{
  "n_layer": 14,
  "d_model": 160,
  "n_experts": 128,
  "experts_per_token": 6,
  "d_expert": 48,
  "d_shared_expert": 64,
  "activation": "swiglu",
  "moe_layers": [2, 3, 4, 5, 6, 7, 8, 9, 10, 11, 12, 13],
  "router_score": "softmax",
  "normalize_top_k": true,
  "routed_scale": 1.0,
  "balance_loss": 0.00546,
  "balance_bias": false,
  "n_groups": 4,
  "groups_per_token": 3,
  "init_std_router": 0.00688,
  "lr_router": 0.00177,
  "vocab_size": 2048,
  "norm": "rmsnorm",
  "norm_eps": 1e-05,
  "tie_embeddings": false,
  "optimizer": "soap_variant",
  "lr": 0.00792,
  "beta1": 0.95,
  "beta2": 0.98,
  "batch_tokens": [65536, 131072, 196608],
  "seq_len": 2048,
  "train_tokens": 517400000,
  "steps": 4261,
  "dataset": "wikipedia_en"
}
Below are experts of layer 4 (counted from 0) of a mixture-of-experts language model. Rows are named router (the router's row for the expert) and show model dimensions 0-159. Each number is 500 + 25 x the weight over its row's rms, rounded and kept within 0 to 999. Numbers have three digits each.
After each expert's rows: a language model's description of what the expert responds to. This comes from a sample of Wikipedia text that the model never trained on.

# expert 29
router:475527499504461508486469543477457527494464544485496502505501486486508497470515494509493498501521522526487517468429513463493549498517502491456522503513467499534494531492505490520540453505521507504489518448486450551513541487472516489487478488520504545475491493553459438465517484501493487508507497524454521473474495478466481507525453517496513546473499500506474528467525480543459503493496481491501537509523511499488562489485508486500495501516443517505515461500515487534502459485487506
Middle pieces of words after a short opening, such as c-ut, ad-vent-ures, Per-form-ance, appro-x-imation, plus ma and not.

# expert 34
router:471498485487514529483459451499523497511504517466487484501487450469492503476491437499511530505465506489515507509449478473499497490502495505432475487493487502518544545501476503502477472507480490513453494518506504544449475478526490486489482495465457510566516470488459474519476510529510502493535523486528532511483519513528484466535534530482534486465478529485517475464495503541492529521562502479476517525532518516484467497519493501475504518485505509485488496523494513431513500467519454
Pieces of proper names, often foreign with Z or diacritics (Al, Ja, Mc, Z, -el-son), plus gen in Le-gen-d from table keys.

# expert 30
router:500518480496474473485485521515551546470525529523533465503528535453524506542538529471501492544476548507505519494478511467496539496520461503511471506518513532509465513483463489519489493454541527490517520474499537487502549539493475533505556499458479453470471502531489484559513506518522544530531551523501514502487512479531533510479507540522502483532485486483517476498474472477491493506507533499476516467484540493532489481484506493496536521515525509502515534519506482546506500506519498
Closing pieces of words and adjectives, such as Turn-out in election tables, la-ck, outbre-ak, Fin-al, plus words like small, West, River.

# expert 46
router:512481510484491485476507486495454521504501488500530469500515545542502508450495503431518518503523561515503546492500512503520470480522548512516490490499474539483445485517460506513478526525491501514494499471487499475549465498503496535496471530498490500490518507470514532507508472515560482502498465479542494565443463506477500520467504522472473528517493455497506486520492482467533498474481514512502479431494538468503440487490518492515521505526483517481482478526517502501518511525464467
Derivational endings completing verbs and nouns in technical prose: activ-ate, vacc-ine, -ized, -ation, -ion, -ing.

# expert 42
router:519479465490537480478500501527476529534502498507535495539544514492507455491498488525504517520489498473519495484512548512511532529530488502511455495503473476438526524491500522527492464520505518472496518485549528501491481504480521510473493515497499521509497559482479472524454533464469529527476491453486467496535504507506509539461477459492536500529473512456487505539475500515511504484519473490482531452507462474553479527522526494472494531468534465485442547507511493528519520527489508
The suffixes er, or, ers, ner and der ending words, such as Entertain-er, educ-ator, togeth-er, West-er-n, Un-der.

# expert 47
router:529449536551469494503505515521494489477482529500486503519465494510524483511535487451458495508535498524530534523505458475513516478497466494501508518521535508501522497510507514492528492484532486498489544513540504460522473533504523474519516541520528475460463458504472519525502541522526478499477488530508523496455504485501485456534496512499513471530484538523463487446471525509506533515507495515470507501517468526521450528468553501473514502505481535507499441451542494510485502533511464
Hyphens and dashes in compounds, double surnames and score ranges, like married-couple, Haylett-Petty, 20–6, plus slashes and prefixes un, sub.

# expert 45
router:491533530491497541506518515538505478535523528517423491483469487488496460507515475501519527492487450471510512489460464509509491507499505501487521488529516474513537507481546497514511495510503479508484495494534485481466481489572499479512475504527507527479474481507499522468506495427456501486505512487539546490551501497498435488519531480486505482462486532497453509509509551519489529521526498516517481533534505510548522505500440492529487489490463551511497485485492496501506481453508534
Pieces like li, hi, ri, udi inside transliterated South Asian and other names, as in Have-li, Phi-li-ppines.

# expert 60
router:480529544508525486471448480500515515506530547557514471506485488528489461518499488519502495489514469505502490535488526519527509473450496528491522482516515530482466534530505525476521435494437519459513521519465461476466517494505512465522562532514498558488509495497491493505480495535494527518497498512502474477520549492499513549518480473488467447501474505495491558535517472482496503496469497501492503526514514460476517538530439494485508505468515530514478534503497516489505493497509507
Standalone space tokens in prose before the next word, such as League then pennant or She then saw, and in empty table cells.

# expert 59
router:496495465539537486488529485498521502520457529530503485509511552491491470501503520501503488469483517470518507535541506474493509504505509500518474493496504499541529530483492482502529486492518483527515487522492491525510465463507483428506538498474522484463498505499532474523490491518483451481489462528562427519479503490546467477477552523533448519462477551519490527487484486507509512552486498490468465478530499516476517519508493507452502468498516530530471505504523435487471503514493490
Single consonant pieces, mostly g, d, w, inside names and words, as in Baumgartner, Belgian, keywords, acknowledged, Mohammedan.

# expert 13
router:491448499504496526477476519494504507483508552502442490519508499510516459521508483521497487474477464455504478474478503468489539476520506495505486462494479500529460434473515525520521461488515472505477506513520464457493510485473507479498456484487503528467456489471491499495445521483485511454477526482506506493458527478543450542522504494494466453484468481491529525472531531498485519485493497529462512496518526486503479489491461541440476470536462509497492526483467477477534496494503493
Periods closing sentences, abbreviations and initials, and decimal points in tables, as in R. A., vs., 10.1; also ). ! ?

# expert 7
router:510471504434498523484475538470491454487473516552507507505519490501466485521493470503504504507497494510511493563505498531499483504484490503518528483501480510461458506501500495464488532497506500476508514527520509515497476476518516510504513472503547480538489491471524469510488489489446497557534485488482496437517456498496524520458501516485527499543526470491536469477515463524478486468529465458501525526504447549528492527473484520508449484497489525492496571459493493514507512523498547
Second word pieces right after a short start, mostly or and ar, as in .org, apportioning, variety, turbines, Guitar.

# expert 1
router:495518502463470491471476514482530479546523502480495508484468479514500546545471508530475514516538494520502494523525488553510514538473492497490481482505522520524511486483512503501461493494506496479514465492506535474548520512532529477522498514530496539527455465497539455486485525502512523491462487505536548479513521519514430541483505504516477476465500481499472545512516514454547450484483512471478497550505468551454515489505489509508542493524507463504517485447512516504515486488475522
Space-led numerals, especially the century piece 19 or 18 opening years, plus scores, statistics and distances in tables and lists.

# expert 9
router:490515516492491476488472534514512523505470498472501504484487480501471533523495488510475521516517570508491471490541533529522485498472487490502498488475523538534463509506507506477490570498525463486492465536457528494515481468485511496525510527529527557508497474475488508484471549519520491474511494488500536527503528488525507540524538461472505521461482507502513548505523480467525454459488511520530503521461509599459512480528476499530528493498510477504519509470509531489512492493471499
Number tokens and digit pieces in tables, dates, coordinates and measurements, such as 1, 45, 00 in 100%.

# expert 35
router:491481526519526476550509511509544485521490465542482526499518476493464436486504475511514511561495545501484472522523526539528456482485477490501478488464529530499506524500504503470488551493517481458505518526490540497525521476464502503503501510521511523461498485461501499513473506551508506506500496473482517449486441499516548522543503518505499538457478501511528487544519528495555437479494505501486520533504498552486488497496484492487527512502515480503534533489466499538475509480474498
Numerals, mostly in tables and statistics, such as vote counts, percentages, scores and years, like 33 in 33.17% or 45.

# expert 43
router:514504445473470482530542474526499489500462515471460533476518522458461495462498526478491485521514544504466470486532444477500457501475525512531510488521497499530498537517520507484479490514457504518507506521448439503533489490500514504506463481472494536463475481525501503480524446563517497477512496478544479501494494495488501501530511531510512498502499499496480508498482507521475506475467521514569507453471485474529470507517497506540488495538535564508520467492469525489510514504499520
Whole-word stems of common verbs and nouns taking suffixes, such as award(ed), represent(ed), win, first, made, passed.

# expert 52
router:528508443498504492500505509516484500485436550494534491495495497541503476487539485476519496474471505506499499509500501474502507502475459497514475505533507507501494521516489504526545514485501511483520526506518486427491513526514503489523481503477508496513498494504491513477492509565518473504485550501504461458507534500498463564493493571500447469520517544511548490472493497490536523454559505517521507422505511471507475489488487475524513486491453504496480526519522497545532496520472478
Endings of names, places and nationalities such as -ver in Anni-ver-sary, -van, -ard, -land, -ian, -son, plus John, American, York.

# expert 2
router:493474538477561472491538512489494506518519485550543555528528481488511520492501481463501532489459509480519504499482501517497471476499489484530533484499494499457519493539512513526432464491526468506512457485496457531479544483489503523484457515466485497488479503463533544465586502526464523537487489477476473487541530486527521495509469504514495488536517474493531515506535486509495499524493451532495505487482481479543498465529514502495504487489526476498470523502518492486475526483512516
Pipe characters separating cells in wiki tables, mostly right after numbers in stats or results rows, e.g. 4 | 100+, 2019 | 145,805.

# expert 54
router:530505510457525491499498512509471534512494511457524523531484518465494482502486519420469474532507502542506465542508509483505449485540542512531506479526475525526496498493517506478489524493528496511482477507474496535494481509519503440479491504495479464504491514489529481521523517483474509493544458517475490527510530501518480524444459504496491541488500461511454544493472512482511510474512533478492471541498481500519452509473528493534523562518522464514546504478512532449526497500505499
Past and participle endings on verbs, such as tapp-ed, stepp-ed, adop-ted, liv-ing, mostly before by, to or in.

# expert 15
router:493541465488488511497469450544520470500510485475438482510485542488491546442524538497477516523499477478491512472422508476494482501501479502516507522500526511504531459502489494535446504507536484490534511467476505509513529520547500473503534474496477509494476487475528530516506481525521524539489479465537512509500489469500530532498507479478560531528477442492488461529467494499482522530505508513566519486517505495494489512508475505503495466539502482499497465485457491472483513511481507
Opening piece of a word right after the, a or to, such as cl(ass), per(spective), comp, New, V.

# expert 0
router:519520475495459507496532509501458529493505514518489466507525485481519485530484485530493514487471517446509472503526506493475498497493475498479505524520497461512481539487514501491531493480514560521492527502465502529504535514503511499505522444535468496490449478518480464457460454483522493488472476494454446461514475508504506484504504509539493489465518536454465514510491479520507510516504490505532534506509527542511547508484462481455518513577538494517488543507561462516512508484482506
Short word pieces inside capitalized names and words, especially after M or Ma, such as Mis(souri), Mur(ray), Mar(cel).

# expert 12
router:491493536516527479473523497455522493445508531522468491529494463517488534527488462473474505508482474458535519533512526467494515484510549501453512511498522503491484489537480507477490446512503551529489513464478491519474485506445516447497475527487446503499496536505474500481506504474467511504466506506503485455537487483522521507529488533541485497476495492508500528535545530472479444503467480506470504518504480475513498536484546511484502509483502453470524487532466515483447488506518523
The suffix s or es closing plural nouns and third-person verbs, such as goals, plays, clones, governments, stars.

# expert 5
router:483510521547540489483522522502514513489496548496503492498503467523467508532508475504479519474487475501513543486511520493492533524450534502457461487519528500491486485522504510469502447486505536545525535494531516535457493535479508503481494531463466521544500506481448506492527536480493484506470490495509509461530463500515496546519498528545455494502498517499493526524508510491498422530516504532451507513505520480553535503495529499450519515478520463477495505519510534457457505480503493
Word-final plural or verb endings, mostly a bare s after a stem, also es, ies, ations, ers, as in monuments, Colors, helps.

# expert 39
router:460512452490487509520508464534481501492506490469530478511484482488493521491509495498466529465470518507494483524497491496517518487485544512546531481481499442508507513543488514512530517512432514479484510518527479450532488497526487488507435465522532529501515505482518548484459553527531507496482467536511471465508506477464496481520524535474485522493461507466480494517483486501511512444506504466501523436504497504499461497484453486497534466496470520487511471511484467531495502470449488
Country, nationality and common first-name words, such as American, States, John, William, England, often in biographies.

# expert 4
router:462523558545520490491543466470522492513543505531512489527481497492479494541490474518490479512489566502500516472475470513513503486516463492515491490510497547479531562485541503501497478480506534519502522517483524539528501520488515540503519496505509477505502457478509467539512529491467529490509526505551516492542542519481479536505463492487503459518470512496527505532507502510490499451456497498444487536502473497502478532498486522530488532492523506501518449492563551506497494474491528
Word pieces inside longer words and names (se-di-ment, imme-di-ate, Ant-w-erp), plus day and year numbers such as 19, 26, 18 in dates.

# expert 8
router:489506488468488479522481501503539465468485456497520530496534511479498517452527491480496488489453524505486493514510504510518516480479519513485518504491493484455454503531486527486541546499486516511508520467460510485518502507531488534498488487501542559467530538497488499432497521481524535516547512493471499523474488454512510515445488536485472555515544460520510485499519472511510488472492484522533509517453476488539495500534503532468471467486495503514527523512472538476502524469533552
Short common English verbs and nouns, often word-initial stems taking suffixes, such as out, show, back, kill, board, self.

# expert 56
router:494555518464514483483485547503497538514512508504478459477473489545514511486492537490488531548530488479496515483484493489507500480513525504483491476481469498526530536525503496511509471462484510508492511509534508488482506513500488524479506511530527512453484495470488510456524535506475556512540557515474454487530508562462502493504495522471459512500491524494514476511452476554494494501524501530488508419455496514498518474534456526532530504494501521490481552470520476523504480482469474
The piece el and similar l-pieces inside names and words, such as Hapoel, Evangelical, Arcángel, yourselves, Berlin.

# expert 17
router:470507501524503543455496490464530531499552534476493461489485498516516479524487490454507489508490486457517487451489506479497513482509522498510471484478514531448464457462536518513519526512516472490480481502486529526528473484506508470493523481513509531463490465507485519466444506543478456487507511454479485497484542468490478480496435480504471483522458516487492534469521526473467517452474484496489521442509497491496480474510468530490495492499484545505517496452511468472515529480474497
Full stops closing sentences, plus line breaks, section heading markers (==, ===), closing quotes, question marks, and the word but.

# expert 44
router:520489517511489488499497490500522473509519504513513464537520484476507531493525498507550503498495489512494555533427475530506493479536523486490484548499498525529507531517545519562505475507485524506520467495527492491518467535476496490473485518519447468480475536532479527541497497520542547481473468463511513475483462453504499506523480505468486459460519490492457428475517482513483531527464482490474529502499540520497498491513508496493492519510470498508510546483519473540514516475477468
LaTeX and formula markup such as _{, ^{, {, $, minus and plus signs, plus dashes and odd bytes in foreign scripts.

# expert 33
router:501456472491503512483479476527522516511496521548509541519510485489489549510527538512549508491518475494511472459521498453490496473496475513498512486522493439535460483492479501495487488507490481490519477513467542490471523480538523488493494514496514466469493471563490489487481481493531520501537500479497462501541528550486458453497482503487489535444473521493541469507499514498496523523521486504478507469493484512470541483511480506474560503478514512509512561447464537533481492511531475
Middle pieces of personal and place names, often after K or J, such as K-im, Kaz-ak-hstan, Ken-ji, accented vowels.

# expert 51
router:453466539535539498499508502507446540495466523526527487513483508523455532533520524492500506474526464509500505484505517460482508525531504484540511470468491461476452466492454507508515507483508481500503485502484488553475497462518483494504478504513545471503497487524495555531452496464495506513466475490512531535527444470490516486500474468482504536511503483511460489516505495532467527546454477488467514503520485498532562468511504490508494468451493540498519503515514482502477492460497508
Single letters and short pieces mid-word, mostly t, also at, h, k, in names and words like Rait-t, Indus-t-ry.

# expert 11
router:458485498501497488521453517501468438513476471517493538512541493454516493498495538501501472496511469532509522482498536544495522540485503489494518477483503494526476510507507505478537481517497498484519514512532506528499507461502512509479468468528543494494523513496541539503434507542503522501474491529432451474542515464534504503479452522475499543520488507538444472541493531485525504487470469504500500511518465517475502531517496499515441445495486486506543493510496485524480509508523496
Letter pieces and capitals starting or continuing words, like T, At, port, int, plus accented and non-Latin bytes in foreign-script text.

# expert 38
router:499515532482536497490496463516479503494551523475513480487472506517494481511497497458526504504536497515495494519535469521498478490527481527495506515513469495479528513495499514535470553492514558497517521529505510504488485512487499519499517500519518511541535513531453522485519491480472522509547515462508539505538533543553435499514491481487494485462516489525507513505515546498481483500534510522467495466478521461491464465424519513510462491561511481532493493557478511466502513525487550
The -ly ending of adverbs (slowly, exactly, eventually) and auxiliary or linking verbs like was, is, were, been, has.

# expert 3
router:543509523486480491528507503460467478549518514512542508433490544509485499497507489524491516500569498496493491471490523508481496533522512492522483469509517475531525532526453503479512497521503516517454456527519526494502490486475510540457483487510477491539480486501498478486529515503451493482523500540461514525458461583498491497494490548525485486503484520512518507493477473446538512534544512507502506490548527482480494523524518489520525499491478497494439496515530487525508503540528494
Word-final suffix pieces such as -ation, -ical, -im, -ment, often in taxonomy lists (Order, Genus) and investigation, analysis.

# expert 22
router:529519521481539491484461499499502535517535501512530500528465491476506468497503497475444484492495507566529433520538486471514468499499532506522495509504509523543456475521512509512506503501493511479502491454500518512470581500503511496505482502507473485497438480518500488493532529454515519469547480552543519516500518484504505512521457524515488513467473513486521557539448484476489504519488497473508467509527501509505474557518483495499505513475477460513524463470498481494500498468504470
The suffix ing and its variants ting, ning, ling completing verbs and place names: lov-ing, fight-ing, Nott-ing-hamshire, Bloom-ing-ton.

# expert 20
router:532507477504501499478498474540511495518495495472514523503492525484521454499492547490485499532515513556474507507524490507502459484533514521554508486531507501518538518503487501514510524470514514532510489491453450543492452508486519464504507511474461489508485484515499506531479463520491494471530483505460466531503518489501462519466448513522475537502481486513473555505448499459471526464524515493468447513518473478544476474526540516544549518532495470508539471490471508489499485535506513
The -ed ending and other verb-final pieces of past participles and -ing forms, like Established, visited, located, constructed, closed.

# expert 49
router:476502444485471497504514475515533527447540449495524523495537505486490467451483504425509497494506516503511489499518531513509509488461483504504524495469496512497528492507543498495526547529508544503508505516514513504453462447497507504481477488520528528472501470541484523511543471506491498506538490522496491463513496515509474460546545475538486514469518510523487489487538528524478504493475488521486452524446543472502541482508534517525487530514507482500446482508527496482480512545497500
Auxiliaries, pronouns and function words like was, were, to, it, he, that, plus == heading markers after line breaks.

# expert 27
router:536492540507514484457529555505502515530520550446486476501472457473519555522471474528502492486492480521503504471514489490510516487504488498518518518539511505490542522526483505488451492514520474498500523478517542527516479507535513481496509478530509514530476481454477511534524455481454500489537483517482535557477489521508507502465452504517528468510496455505482513522520501476495492523505488517517483534483529527477443527487438483482495507522502524515523508545542490544522486478530492
Commas inside dates and thousands in tables, such as December 21, 2005 and 1,594, plus commas between listed names and places.

# expert 28
router:510497483516517542553436473501515479459513431484493570487485486529517525472484504532499504483527502472502491508465481522486514487467539488498524514497475495464525479468519488469477517503489488441453444527515528498532498481467491519544516499500515456535477488503454485515512471458512522524501512495445535476501513554506523494517487462524519509530522467498482483477522479500513460507522484463549477509512470515482497487509479513478480491508522529495519467476508504528501502486487522
Single capitals or short capitalized pieces opening a word after a list dash, pipe or comma: O-peration, O-ver, E-ARTHG, Ma, Lo-ve.

# expert 16
router:499527445492446536522554523454466485450484475482518477496494505522500548478511483518487491517523492447506499523459453503495495513467536502529498499510507519479525479493531507483482528495523536528486496471456436494492523524541510481518487453537470513480536462493474522478475468468523506507460498535541517483476518488448502515481455522501534497482490462477496484475487487514504518494531504521551494506510503493546460521509508510498501462486511469476511472474493504519515513539500516
Word-initial stems after the, to, a or was that need an ending, such as con, dis, pro, opera(te), creat(e), to-ward(s).

# expert 32
router:502474531485489512477501538497461529514520494533548497514478517529537457543486492506520512477483474517501488476530506507506464482488524495456497472456523489433529525503499497518509504469502487498497483543524506485502479487466486542497509535476492469549494472511497513503489500468500453512516478491436483485497462490494450485493538461513469499542475475477545545463519500442461503485508484486479514521501478466488456485538501516496512448533489496516512490489499564498491509533472491
The letter y ending a word or name, mainly after a stem, like Germany, deputy, Sergiy, prayers, cylinders.

# expert 18
router:493535438487472569518532465493483473466475456487473513499486498501465523458520481513513486517493457520486506477465463494481497501516521490501520539521476500497504513467528482488506516499468505478486475495493532535507531481459482528560519456504527490549500493467527508551511450460488491564485510529486501492486508531535538484516531499507505474513506554479531497460523500530513494506516487489561485498529535509478505552500505520493512474467503530467518485506518501504487508490489527
Capitalized first syllables that open proper names, taxon names and genus entries, such as Ka(li), Gu(zmania), Du(ncan), Bel(gium).

# expert 63
router:508509488512513500507531503507505494520463520509456444504522521468517522452504519516505497506479537471506536491494511505503528514557519498480502492501511491510484492517513501538489461555521505521504469497447471455529494469471499508460510493545506475489540546480517482493560504527533494450507488486530521504432472541519530509469515518469494545504469525530464530513441519502498493524515525505547511529492509487499483526510513506503539511485485527484529478473470525486493492564493475
Word pieces containing p, such as p, op, up, app, ep, mid-word as in Archbish-op, path-op-hysiologic, Prathe-ep.

# expert 10
router:517472481516546488519570511486489476499425487490469456492484484507505499483475495459509510468511455498500521455491554472517514512519516490503465480513496488489535530520502506497480526509472469480482469501478487509480446539517491478501521529492498465469571459495459534525515515523474539494505478476549529471498529467535521468542477482486481517519466448520472485528538476479485500488509500505538529472487503517468494496512490544504462509494523502487494479503498511526490517503530514
Word-initial B, b, R, P pieces starting names and words (Bo-th, Ro-b-inson, RAF), plus the word part and prefixes like sub.

# expert 40
router:497518525527532492505495496520477510528487497498527482519502481531506512489525467493521476537497481455503489471509479527517508515444453499506499506514494493412520512523492497501507483489545506512505524519492551544497514508510502504487513465491504488464530463477490478462498506532539522509456494512480536548521526493504488539487537429517509477507490465499510507521521522501465505441475521512431518457484507499499479507498501497522503510468429477508454515520512534548503508495514459
Word-final ter and er pieces (neu-ter, Wri-ter, Car-ter, Ve-ter-an), plus ordinals like first, second, third and numbers such as 3.

# expert 6
router:488466545502500472455523498491542475488462528561492478497483493489514482532473482527493519498544483491533508464510527494529526476484484500493514483506521507501455532530509523464518469493505502491537532524497478470533519528483520467494565540490491560484479526503511455516523501477527501510487522506468492526522496526546506542504479460529507465468468524480441528525507479510505525491489506526462492509526527479506517511534456513484506488473532537528511533505488510556503489506526528
Standalone space tokens, mostly in empty table cells after a pipe and between words in running prose, plus a few capitalized word-starts.

# expert 50
router:533505524506494478530555484520548489496476503514517475505477528541505436512477489509507516488481535488505540504515460489516499533518510490453483499495521526501540492516487507523513457524507496486491503483506457457514447493483524515498492520512432467450500490482497486499497484509492508485492504537526505524485526546453487557530519515466520472548513538464495488502479512483478517512504525515464473423439513505548504503525462493512501488501497515494510517511462465517504466503496531
Final pieces like man, son, ton, en, land, art inside names and demonyms, as in Panamanian, Persons, Background, Part.

# expert 37
router:471530525519544510510490484461522491556537538525525471477482500517494464527511480508486512507509468482508495515473521501524511479468517509456518476512516515504480524526511524475514454512485539480527503514473460468485493519510520509512556514519500556504467480460482470512489471514473482491475487541489457515518514488522436525487474472501518464491478499498457550576512473495497494509489486511521494510522528457478512542531455460473517489483517552516517524508536513515488504503514522
Bare space tokens in table cells, before units, and between words in running text, as in 64,333 lb, the town.

# expert 31
router:522535516521477498494487487530436474557507518508558497502526520516508446470516479489513497510518501496507531490520462511499512503500474510472464525480504491486527451492483512530519475508503493507499526461496529512504512486466486511485499479480444578462492545489577496501487484517526505483494525475460529515459473472499460568491519500505502474512477520506462478483468507520510524522490493520520528507515505474523514528520494479502437522471519466496502514540476489472512517482507532
Pieces finishing nouns, names and titles, like -ist in Communist and fascist, -der in Frederick, -unt in Viscount.

# expert 58
router:494458510463487490510536512529507483471462513562433492459516514460481480468484517507525490507448486546484530549485522521512479509517488502506493489497473486470509512468471512512515470541495481504496511510532514498535494510512517514494518510459486470478541478499495489501451512483502471525478488446538510490515463490509528475529482430480545510507480492507475444509500492492520510481468465467515498552500525495533508495466550485504531522523533510498492487542442502491508500523496487
Short consonant or vowel pieces inside common words, especially gh in tau-gh-t and hi-gh, plus c, ar, p, d, f.

# expert 48
router:510507467506498517463489528497461502495495511521512498483473476526491552484495518474476515530510524510526554462439503552498518488544475494476476511482471496513505539489460503500492484483550548525512514495542471529533517482509500518479491443448521510491524508484499474523527471514508506518480526474505506527481467516471470497524472477474533461488530505483470514479455492441530541519539497522508514532514512518509480527481495509490432488475455465497527505528502483500477477520473521
Inner and final pieces like us, ol, il and ul, often in Latin species names and surnames, such as Dare-us, stat-us, crassapineat-us.

# expert 41
router:529500534534485524517503516547445497529485494520498485501509507531497448528525512484479502480505522504526506567481446502503527496493507490501510497531528471485503478482482504515498514498540533527488523505507486451501480527515524485507496520515497470496467476511502515550508543541508495519471496488498503478497454482511534498446488464520523475510497510529461463469501498493508546539513499498464513518522481521526467494489587480468486448487503534497526496471526462543499500514530437
Hyphens in compounds like Season-by-season, side-scrolling, anti-Corn, plus en dashes, slashes, underscores, plus/minus signs and spaces in formulas and units.

# expert 14
router:498499515507484487477527548485502503557491498482517506500496475487497520543488501534489517465541502504524500547483514479506509468486497482503529510535499520447545439493494511465455509506546522504514499537511510504512496519484501516492496473489479548495524529526554513498500509484457440461550468461481560468468544479510518487474506517503466482532502495492477527496516487457540512483504560499545498492503524511459531526511496451471533518495528487506490524469522500501502484476490486
The word piece ic and its variants (tic, ric, lic) inside words and names, like Ethics, Jamaica, Connecticut, Electrics.

# expert 55
router:467524522474487482442475483513482512531509480513517475516487495522512537507509477486511526484476444462506484494547485520509493506463470490522454475455549514550522509496504498483504461494440481503487477514529533460508476566512509494503536513512469478541545461462548501496483532513472532484463502519453503475519494486513516484491478496533463478501514451503489465493514503509470489514509478459499502518508517475530514510499518515498499542496519491488528463555486491515514509511519446
First tokens of table cells and place names after a bar or semicolon, like City, County, University, and small numbers such as 0, 1, 3.

# expert 26
router:515509513496504480497488415519485534492509531510525517502481529491509499528541554512488511499489466543496501482526470480497420522515463495511509525496500488501492459422503504522448472489495495508512517503515448464481472539508487511530478530516508472504449522472481519479517516511496488483481514479557477529490480486473498508498486487477496491482458482485520512484487503479473492436547523499507497511519523484509561507498509506501516547480538493506467471539483524547518504490510488
Final syllable pieces of words and place names, such as ce, age, ary, ate, ttle, shire, ford, ville, as in Alsace, contemporary, coordinates.

# expert 23
router:489453474482445485531465492501484450515494455524447505517554511467493504506472499473469487487522520531472472489527496504504513510475491510503503477512503506489444483505497511498465563492457480479521489510483488508513513468518495499531460451529561514490526470555501506485497488477497525513500508469477478481485476485496519507459522508532465512534557464510528454464535528536528499499478467504501520528486481536463505509486494522500487455502480515502505539462506522510511524519531478
First piece of a longer word after a space, especially prefixes like inter, ex, pre, min, com, as in interpretations, interrupted, composed.

# expert 36
router:494518515506514523503515449471468486448518477448515486512500507520510471512499505415531471488485505493510502495515483513497513491449526523475522509519492493500501463500522511566529538514503497489484488523530485510563446541514508473496509493527462509518509501501497517471525488511467497513547495474486476532493518544415500507473492486469479522470481491506524483529493522476521504470460503474464468485481522528519482455516503489460503526500496474501462515449505470483505486537514488
Commas, periods and conjunctions such as and, but, while, or that end a clause before the next one starts.

# expert 24
router:541484538519506506498531502532521524448519468479518519522483485493504485480502520481463479470542504533509524498510523478519521462503478492496481479507500526511523521516510511484523521486498472543528537509450511474528524496471489460494539494502515509444489560487429515509456534488524487493514495484493514550518518488519470518501521457474494471517500487500469518575481501454534542534486485488489474511496517491529556528498514520514537476534515521515516450512470522496498509474523493
Single capital letters, above all T, inside acronyms and at the start of names, such as IA-T-A, LGB-T, GT3, T(rowbridge).

# expert 61
router:507458540471509489456489515492457514536503505428487476498489507511487517532531510487491532492480509493499494502517480505517464500559570502471500495497511472520540491498496491526477485502482510505475520495510538467490495538585481531501477532499502482537518513487463486449524504477487496478507487451544486520484533474520570523460523474517454529475487470514484530507505495489508491434523515524498504490525518494463527445498481500500520504493478514508503537484499507469498513488495503
Word endings like -ence, -ity, -ry, -ical, and digit or % tails in coordinates and percentages, as in experience, 2.91%.

# expert 19
router:456488504515526497482455514490503465552463503513486515502483499469522521472470515512494508527480512467491513511473499554478497513520487510525488497468481540471528455498504510471506524462540459509533497515491476533554481485532491460530506503459491560496538519477497481529507502530453497507481508503515487500526458471518496515485504524481452475527492483516456557468484477477537496517499519524493516497484473508512453521440550505504507501490495566515487473462515480520509493489518473
Consonant pieces inside words after prefixes like con-, ex-, re-, as in consciousness, concept, depending, exchange, aircraft.

# expert 21
router:463525474478508489489473526527458500438507455432527501498501477554519475539546551527499489522498517505508469524526492485490504509530487506529485508458530524497525502500502490515536461508510484522491526449478480533495465515474497489476479515516469525510489475505503484505509511456509487492505501508509509560480494546446520524490490505500470522470498495476502509484528500544494488428524553528534499500481522475510523524495530515444481507539526473495501489499443501502515516522507499
Ordinary nouns like work, film, album, years, University, and noun endings -ity, -ency, -age, often before of.

# expert 57
router:499471543486493490523491461538492500495501486489531519469552529533505468468512517451491522537539536519492503492479513524510458495500476510518489497509507504485444446496483491522471541495528453511513495480469497505508433485524518537504507500446540532511496462510542481457496477461525468489531504465489530512478476509487500505445512498487511556537523463541470485472523520503480532507494552527511484487470512475508520475535503501506513522500511531483516480498512526534518487472514485
Final pieces of common English words after a stem, such as relu-ct-ant, meas-ure, nat-ive, Execut-ive.

# expert 25
router:522455526503520478470508501473511508488444520524481529487473523508473500505469498514493486490512499515489476530488516488505523492502518486471478489515463495465528484495462523481470460511443461409501533509512526497489502477456459517501499507449487515485555471531509476471543457491497500533478507513490482506496502479482454476505522551480519482468479523498472529489510525471497519500505495504484482535488429519493490438526487507486502518498511475486526551486531508510526465541527493
Single-letter pieces n and e inside words and names, as in earned, glen, Greek, Johann, Soltaniyeh, FINAL.

# expert 62
router:514458545521475537495506504492512508479475471525502521476460491485518487481468489501467496474508520507521497462475509475517527488517469490501450515477493505516489550493494511494457498504488474494502528458534457471527448541461530487504523470513528510524533530571515464504509502484524442503458522501500458475540465489484468526547495454492488500536513493508511442529473496489486490475470515499474474480508515490497488507518477482508508485478527484494517536520541545473525465540473498
Short pieces re, le, x, ex, de, mostly word-internal or after capitals, especially There and there, plus adolescent and Fixtures.

# expert 53
router:523524489522505552490480518517490496513498497507525509505483468498415485556519502474512500487492540509510523521490504491502501505540501510514489487507480469493563497517453518470507510526503492474533503464476503478443538467546520507508479469477508501482492489491482481464487499510451482501514557498522470476527509503449473526460513533478490486460519526511549504474523472501566514479482482506504512497497444549487468508465496509481495438504499487520524543480540510488516501500513508
Pieces like an, ur, in, en, un inside names and words after a capital, as in Danish, Europe, coins, Franco.